Experts of a small language model: 291M tokens.
Below are experts of layer 8 (counted from 0) of a mixture-of-experts language model. Rows are named router (the router's row for the expert), up (a neuron's input weights, with its number), down (a neuron's output weights, with its number) and show model dimensions 168-223. Each number is 500 + 50 x the weight over its row's rms, rounded and kept within 0 to 999. Numbers have three digits each.
After each expert's rows: a language model's description of what the expert responds to; "comes after" lists some tokens at least twice as common just before its tokens as in all text. This comes from a sample of Wikipedia text that the model never trained on. Tokens count by the router's weight.

# expert 18
router:473551443514495560482414560498466527567433518607499532403436521527511483590498492542521513518487422468466535574461532451475483488527563444526451510530441455533561403459
up0:434523486479502590480544597488563443466559524452485542541507339435536519514437390494459611502548519549494483488500534479523486413539567500439432502528545509568451458472
down0:383449419518434469449531528568592580419451455518480501552488448561470501507502542527506488553468456401537513506581512363532452515444534559563541540358554507600487596549
What it handles: Number tokens and digit pieces, mostly in tables of scores, money, statistics, dates and measurements, such as 33, 129, 430.
comes after: " ", ".", "–", " (", " $", " −"

# expert 5
router:466557553540528516602474478468486422451528499568534463414558523481601504546516480526558464388514472530428509460500551533404517463507559476431451434456462469470459544428
up0:492482424458524549496522494509486588519453472492428429437523399523544486536376458521529516580529590422405420543456562478421547532469463518541475518424486414447544444417
down0:585432510580570490590441451564441475436567470565495440580569538546454409528513458563526474457543490433505443559569525542504468476592461604463474541460579521461505477484
What it handles: Adjectives and adjective pieces modifying a following noun after articles or of, such as early, same, political, unknown, higher.
comes after: " a", " the", " of", " and", " an", " in"

# expert 16
router:503444449509460476415522520537382492490495419451570544523548550578388415519501532508507536572515522516474439581501560484540438578460590502489414458477522537577515518492
up0:460441575534504514436536458521469557484496486398557521441517559494455513483514493514526470580559496475490438448388517549419542471509585408460498492434453469489523421565
down0:550504483452504501527456549460359529480440430542491484538552541561521599490524536502418482554399543471557561537563606463560473449468588541502442485494442468501576514509
What it handles: First pieces in structured tables and taxonomy infoboxes: country codes (USA, CAN, GBR), author initials after Authority:, numbers, colons in citations.
comes after: " ", " |", " (", ":", " −", ";"

# expert 15
router:397513532538483555504484521404399493601424504509385431456513478498465390533457529429469427525506493487453492508422504571530519486540559493498537401498502543609577409494
up0:484568472572484450555515585461488463528490534523450555398450494504471440490475504392419427479585597455464462594446495536480549499509531491436470539567442534508519510473
down0:471405423488504468456549517524403503457506530459500515446531497486499478586554420478467481470479518440414616537502491549522467521545523507469594475505512585583564494563
What it handles: Words right after a linking verb or distance phrase, especially north, south, east, west, located, known, ahead of "of", "to" or "by".
comes after: " was", " is", " were", " are", " be", " been"

# expert 30
router:444452454554471558449501471533460494467409427520558667470499526479437435508541499442612474491507486477529419558558581484543484514485498511567499558552573585548518495491
up0:549531456525581649462591492513439506471512600439469562563421463511528493529463567481551472499532454528424462456519542519609492477456453402490474529558530501494575551451
down0:418481526448574535644447461556461494429454481502525491451506557501488563553379512454460520515512467542512516518453474491517501547526504430530409519623451506484516531443
What it handles: Raw bytes of Thai and other non-Latin scripts, coordinate symbols ° and ′, and spaces or punctuation inside dense table data.
comes after: " |", "0", " (", "1", "2", "3"

# expert 44
router:494538486509464403537426426588492556488502389543566587489499519522439465477556493421579606437525481485553549508535487467588567584517454471539502481469533602561463542542
up0:567524533396547581457524450527576583551504539550463455555417512490458531505569452541504460558498474365494430514525523579425575437458542512535417579558470506406477496485
down0:452513476573537439509497449508459581444552532559536597487559531534524502491456384544502556541557528504542464439513420504482519548479552438545485409491449466513506495532
What it handles: Spaces, bars and line breaks opening numbered table rows or list entries, and year pieces or digits beginning cells.
comes after: "|", " ", " |", " |\n", ";", "–"

# expert 19
router:513512543457488529529365506450520509405529440496497455529589502567442411515534412464557506478422529472454503487546537378560519551552529506513583521525570489521585561476
up0:490480419501414478532489465421551450429489571530515481466475561520416486574444490518491443510539510502500576545487417572436439557563455436550478569565483469468547465517
down0:519481487470494449405474513518481526594528538450520542507444454511547479588537518534466536473572512536511507550420425540452461503499440509557519456487574471472602609417
What it handles: Pipe separators, blank cells and numbers in sports and results tables, plus Won, Nominated, semicolon-separated stat lists.
comes after: " |", " ", ";", "0", " |\n", "2"

# expert 14
router:513452482505434584479577555485462433509515559515513489460506454588434485456544498583470448506472557564527404523458468474534383473559508519466476549438510540458417502491
up0:538549514494494530532588512555492443480619457518443466511447595508509465542585459517554482542501534504566471420493471495550488446491487550518477579602465485456441487574
down0:475532549486601499482525508488547488515443453453486455536480558500540506496504554483529600519531425563427500576536454502507550554469443484528487470443487531429567421434
What it handles: Digits in coordinates after degree signs, scores and measurements, plus was, a and units like km, years, minutes in sports prose.
comes after: " ", "°", "–", ".", " was", " he"

# expert 13
router:490525435532514616459463543484479470526494425545476469550486526559401524466456556566526557504452475476508392572550572543545474492553533441534463579455533513534491536508
up0:498465620499490476546490566480530556549404578439604484403436497474461400435522546540551511519510430431366545509503573469487472499462510452446561465469427463471487492587
down0:474465487501572507501443448554482519488561498537470513558488505475557491499437502574495544552491516485502514524610406625527456502541485513473501539532513549604526455595
What it handles: Digits, degree and minute marks and separators inside geographic coordinates, times and statistics, such as 41°42′, 2:05, °N.
comes after: " ", " (", ":", "′", "°N", "."

# expert 12
router:413469539517499590432464468428511511450500419516496575437564443513444411378405602566553522506513420463476530565518449430498481462465594485560443588449514507498533545539
up0:569436448437551534510567502448459540464523508451375454529505515485485367517435502590502489543542452520501464490569435503483455539604451424414463491504552479571429533525
down0:428461398523488454494506466463426607451451502577557577581503448577452559521543632492505538514434488453507471453481462415564507518486396553526520487372480563511494559457
What it handles: Dash bullets and line breaks that open infobox key-value lines, plus field names such as Born, Country, Genus, Species, Website.
comes after: "\n", "-", ")\n", ";\n", " information", "\n\n"

# expert 8
router:519512422494498483531420433517439551432470468570473505515527495550477466553449577529520532475454544424463434496461524417455489509469570553515504552458493570448475524535
up0:518572491434616485584516512561558476563516485472462551507515488513499482556476447499528529501480446478537518514461549406530484499554522553378627487529492431447533514465
down0:425476497433495478436492533523606585592494529496449407550401535486479545544522433550415516574469604522505462525397454481470609536540504547495536568533496525415518537554
What it handles: Field names before a colon in infobox-style lists, such as Coordinates, Family, Suborder, Wins, Key people, Length.
comes after: "-", ":", " •", "|", " Coordinates", " Total"

# expert 1
router:586559534558482479504478561497472485446479542496484589422527537521522448520580434544524492505601443493445523429483427460494533519559509559500491419496553456376563490387
up0:550492458439461380467567515522511559499539520566526541549460384517562481530509497572521462480590542480468466488531442559405517543495463516505505438494540465487501484496
down0:469452509461387493430442494461461565459480407415451460489538489494497566456513503461416499531481514505500542518437534468544470547553520423502531512467564492482544559497
What it handles: Day numbers after month names and words opening dates or place names, such as November 24, mid, early, New, North.
comes after: " ", " on", " in", " \"", ":", " The"

# expert 32
router:405563478531544517566505514453582483508490470525475557503539552488503553471593487476594440438467505531470517467555540632474535460493504462522513434528513438449475463402
up0:520486480472566560515582553547456483488433564484463527469514574440462546491454488548414455438528538537527515504498577544563457478505518513501482432444483444414538477396
down0:443565495522497380564495516483454476533445552503502527540461544504528588565385493455404490443546395397500504547449438502530530523487494505422543446443492515431552519421
What it handles: Articles, of, and adjectives before a noun in prose, such as new, small, various, local, notable, "a number of".
comes after: " of", " a", " for", " the", " with", " and"

# expert 7
router:536471456513510555383467536560616513452517548496482522473496500540541440490462551532499546460608510610512491488428530469467524520512456478410506541493512524534418503488
up0:545482494571470484609560446406515499501551441534552492468450517513459488546484524513474575478600536560491444515553552556508538431532439533478528441452515460527509492431
down0:514529570510407438562478474561497441485531512520480563503451531437446567501434431558578529442500385514505518488443487529519429544617366486450520505460590443538512461532
What it handles: Connectives and verbs linking clauses in plot summaries and narration, such as by (doing), and, to keep, despite, while.
comes after: ",", " to", " and", " he", " him", " who"

# expert 46
router:612465615465488460472542543518499487445491476507452520452509507515429379517520505539464448496518544400456508499489509547488490494468525515520454495513496501433509549513
up0:537580431420412568529439545482539487427500443475488399523540445567519510558391436595486497448445541613504462440478497548561407443484530440612547425439542512452464441532
down0:476483511519435478482557561456567508501545540431424485509593420550595471582530435452490444471494587570482539517522467512461555442545537520506543497504543388447460503547
What it handles: Starts of football club and place names, sports terms and country codes in match results, such as Southend, Hearts, United, Olympic, SCO.
comes after: " |", " (", "|", "===", ":", "\n\n"

# expert 43
router:436491515463545445516466497433533500592536518578541426551533516453507558503482493459463488483503536451485484501488471453592527490504518387455562402465460516521595545525
up0:551528486542527480459504452436426484511482587471540531550503612513416494534469466449494460534496630457571553538452520514487516479439514555533525478437541516496455604540
down0:435399447515538590402497558578505531525465472468478458515560513483625549491534491455415519452551470441637440491476577457504470513491555513492547522446421527512521482490
What it handles: Nouns followed by of after a or the, naming roles or parts, such as member, part, son, President, Earl.
comes after: " the", " a", " his", "'s", " The", " first"

# expert 63
router:475473422445474521469535398529446498538418537508521528543512551461473446420534533473480523476567641501598561485557556471575415528531478503550469497574556455567509447528
up0:511563512505489434515544454495547548497504512432426457504422562564480403386480526476481496499608440528495458475457519430527491443485517487541574532529512547468454456457
down0:440494465517426484506581475461522514455586533509523491548465440528452463465551482497510493421537589517576449572432470527476508492558502551476519496489498509501505445445
What it handles: Pipe cells after a row number, country codes like GER, USA, and dashes after names in sports tables and credit lists.
comes after: " |\n", "\n", ")\n", ")", ".\n", "1"

# expert 60
router:502607469517489533474518490608495436568546460571438468585546445483448519532428474522503568434555509593521526421464537524398504524529582524440576510442546494472470453458
up0:407538470530510430557454534595483463467493494523538475523475501475563517470485437541458492490473561535594507548489498548472534526504583462464450440513456493395481510410
down0:526468473520495495532513559493436475482498545533606463419469517498565429530433425468465559507506506475418578544507448511506555475496447429602492542543453605466562616495
What it handles: Prepositions and the article the in running prose, strongest for time words like during, after, following, through.
comes after: " in", ".", " to", " of", ".\n\n", " on"

# expert 10
router:523512477556457529494485519600457617491469558429585522443487524500563408445584514457519501468544575408622529618499485499619433514487544447514450475566536453434540455421
up0:593493475508499573505465516639536540497516594527539511439516481429453535539575515508361538499470473488609503538587438607507560516482521472514474597537507528446455492548
down0:443393567576468483447517497517478538537483489496547489460448527560540483430504562590532526435459476500538491493462487484563416550548530566614526624521504492533545505456
What it handles: Year numerals and their pieces, mostly in parentheses or date ranges, such as 192|8, 201|0, 1668–1723, 24 March 194|5.
comes after: " ", "201", "200", "199", "202", " ("

# expert 4
router:596477471488476498526561483440433575435468507548501563426545460587469476484458421469437479494489577545383436397538459500586482579459530515511532443479532443496431483429
up0:483579466483482491474465487440523524485443439567433511542481429521530595577481553502458619530504421448515500410495500554551537430515433479396548534517488458528550529480
down0:488498502547452503497496480478520463536630546424529506575495536459536475472497479447474484470485465462494452483603538418469519512450514517447431507436490492513526531520
What it handles: Closing parentheses, quotes, brackets, dashes and semicolons ending items in tables and track lists, such as (demo), "Vampire Shahal", 12th;.
comes after: " |", "\"", ")", "4", "2", "1"

# expert 22
router:485528565450463480586475558486419475436491519517466578485544492474450503484591583585426418604541436471403506546518512501545513462372520463433389501575578463561495498503
up0:486524498436511486532517593508616612510508563550514517484503482483452562467498543527422565544578426505508473452417469450497515531575565475436378506505510545465417426488
down0:500514495469451461459528477501485538466429461473492506447582572516490496429518543473506483513566563532504527514419485449556449462426610521529453527563509519532533492565
What it handles: Given names and name starts of people in rosters, match listings and credits, such as John, David, Ryan, Willie, Benny.
comes after: " |", "-", ":", "|", " by", " USA"

# expert 26
router:579451518465478509538453535494463479480530461582408500410523513555569393505501524507526480450529515453451441488414560501528474526517551499556486642565574532338396501558
up0:504547549440504482503512419513465439533424509554490469458508599518508625569428580584562500516528504427454501490467560621551575486494528357492515564591515515415546550470
down0:484440552422590497508421574542506604481524396520456412511536580501486511501501491497480527494522455507576499428470562442465473516593514471519525562546497512555553563550
What it handles: Year-start pieces like 196, 201, 202 in sports and statistics tables, plus position codes MF, FW, DF and result words.
comes after: " ", " |", " (", "–", "|", "201"

# expert 39
router:465629532556485475507476566510559460460578465461537548568584395534470598493553498502476538465557509580543532478519558564393618445472459523469504441462534523447460572541
up0:515471519547456554524414450470428510497483526411500452493485516463599435466487519554528502443549451538519521545478537451513536490519635460534504490487546498453487538486
down0:457535569407503492487513595516487487540468534493402557481447490565470390516535503574496516577473367519461569358613419539511450456491512539512521510531379586439428473467
What it handles: "the", "his", "their", "its", "this" and possessive 's opening a noun phrase, notably "while the other", "the same".
comes after: " of", ".", " in", " with", " for", " to"

# expert 38
router:480501459574466467475662407573469545480469487479556496444378505495480391509506500514467452504551570508572547526566534440613469515490576517472587613456530407521388367583
up0:517551538579470519485553507563524482434525550488445572462509605497473481529516455496460526560545442482503537549493496494465525473597505522511454522520518598394459523502
down0:569431477398428464540446550415548489487455467441557541410545486470471493419586501562610525475515486509512479522598625467481552490487511488497565448521472545425520510477
What it handles: Space before a year or number after in, commas or table bars, plus en dashes inside scores like 1–0 and 2012–13.
comes after: " |", ",", " in", ";", " January", " August"

# expert 20
router:527478481542523555511475535566506470508514554489504496421452512511419474408651394524483528420550583601562572473461430522464515465371444486447416408515539595508494508450
up0:528507564483546484549475492541587442504556553471386557459507492463488479603599509423500484417566525495602545459417451485591482486446562509477516525516475632518559486376
down0:542507481516489531614402507494521478477440486509490429493486568465549560467578528538551492525510517420407452425529445497583540529477437491513582522409537644565509556480
What it handles: First letter or short opening fragment of a word split into pieces, such as p(irate), par(ody), R(&B), often in music texts.
comes after: " a", " the", " and", "-", " \"", ":"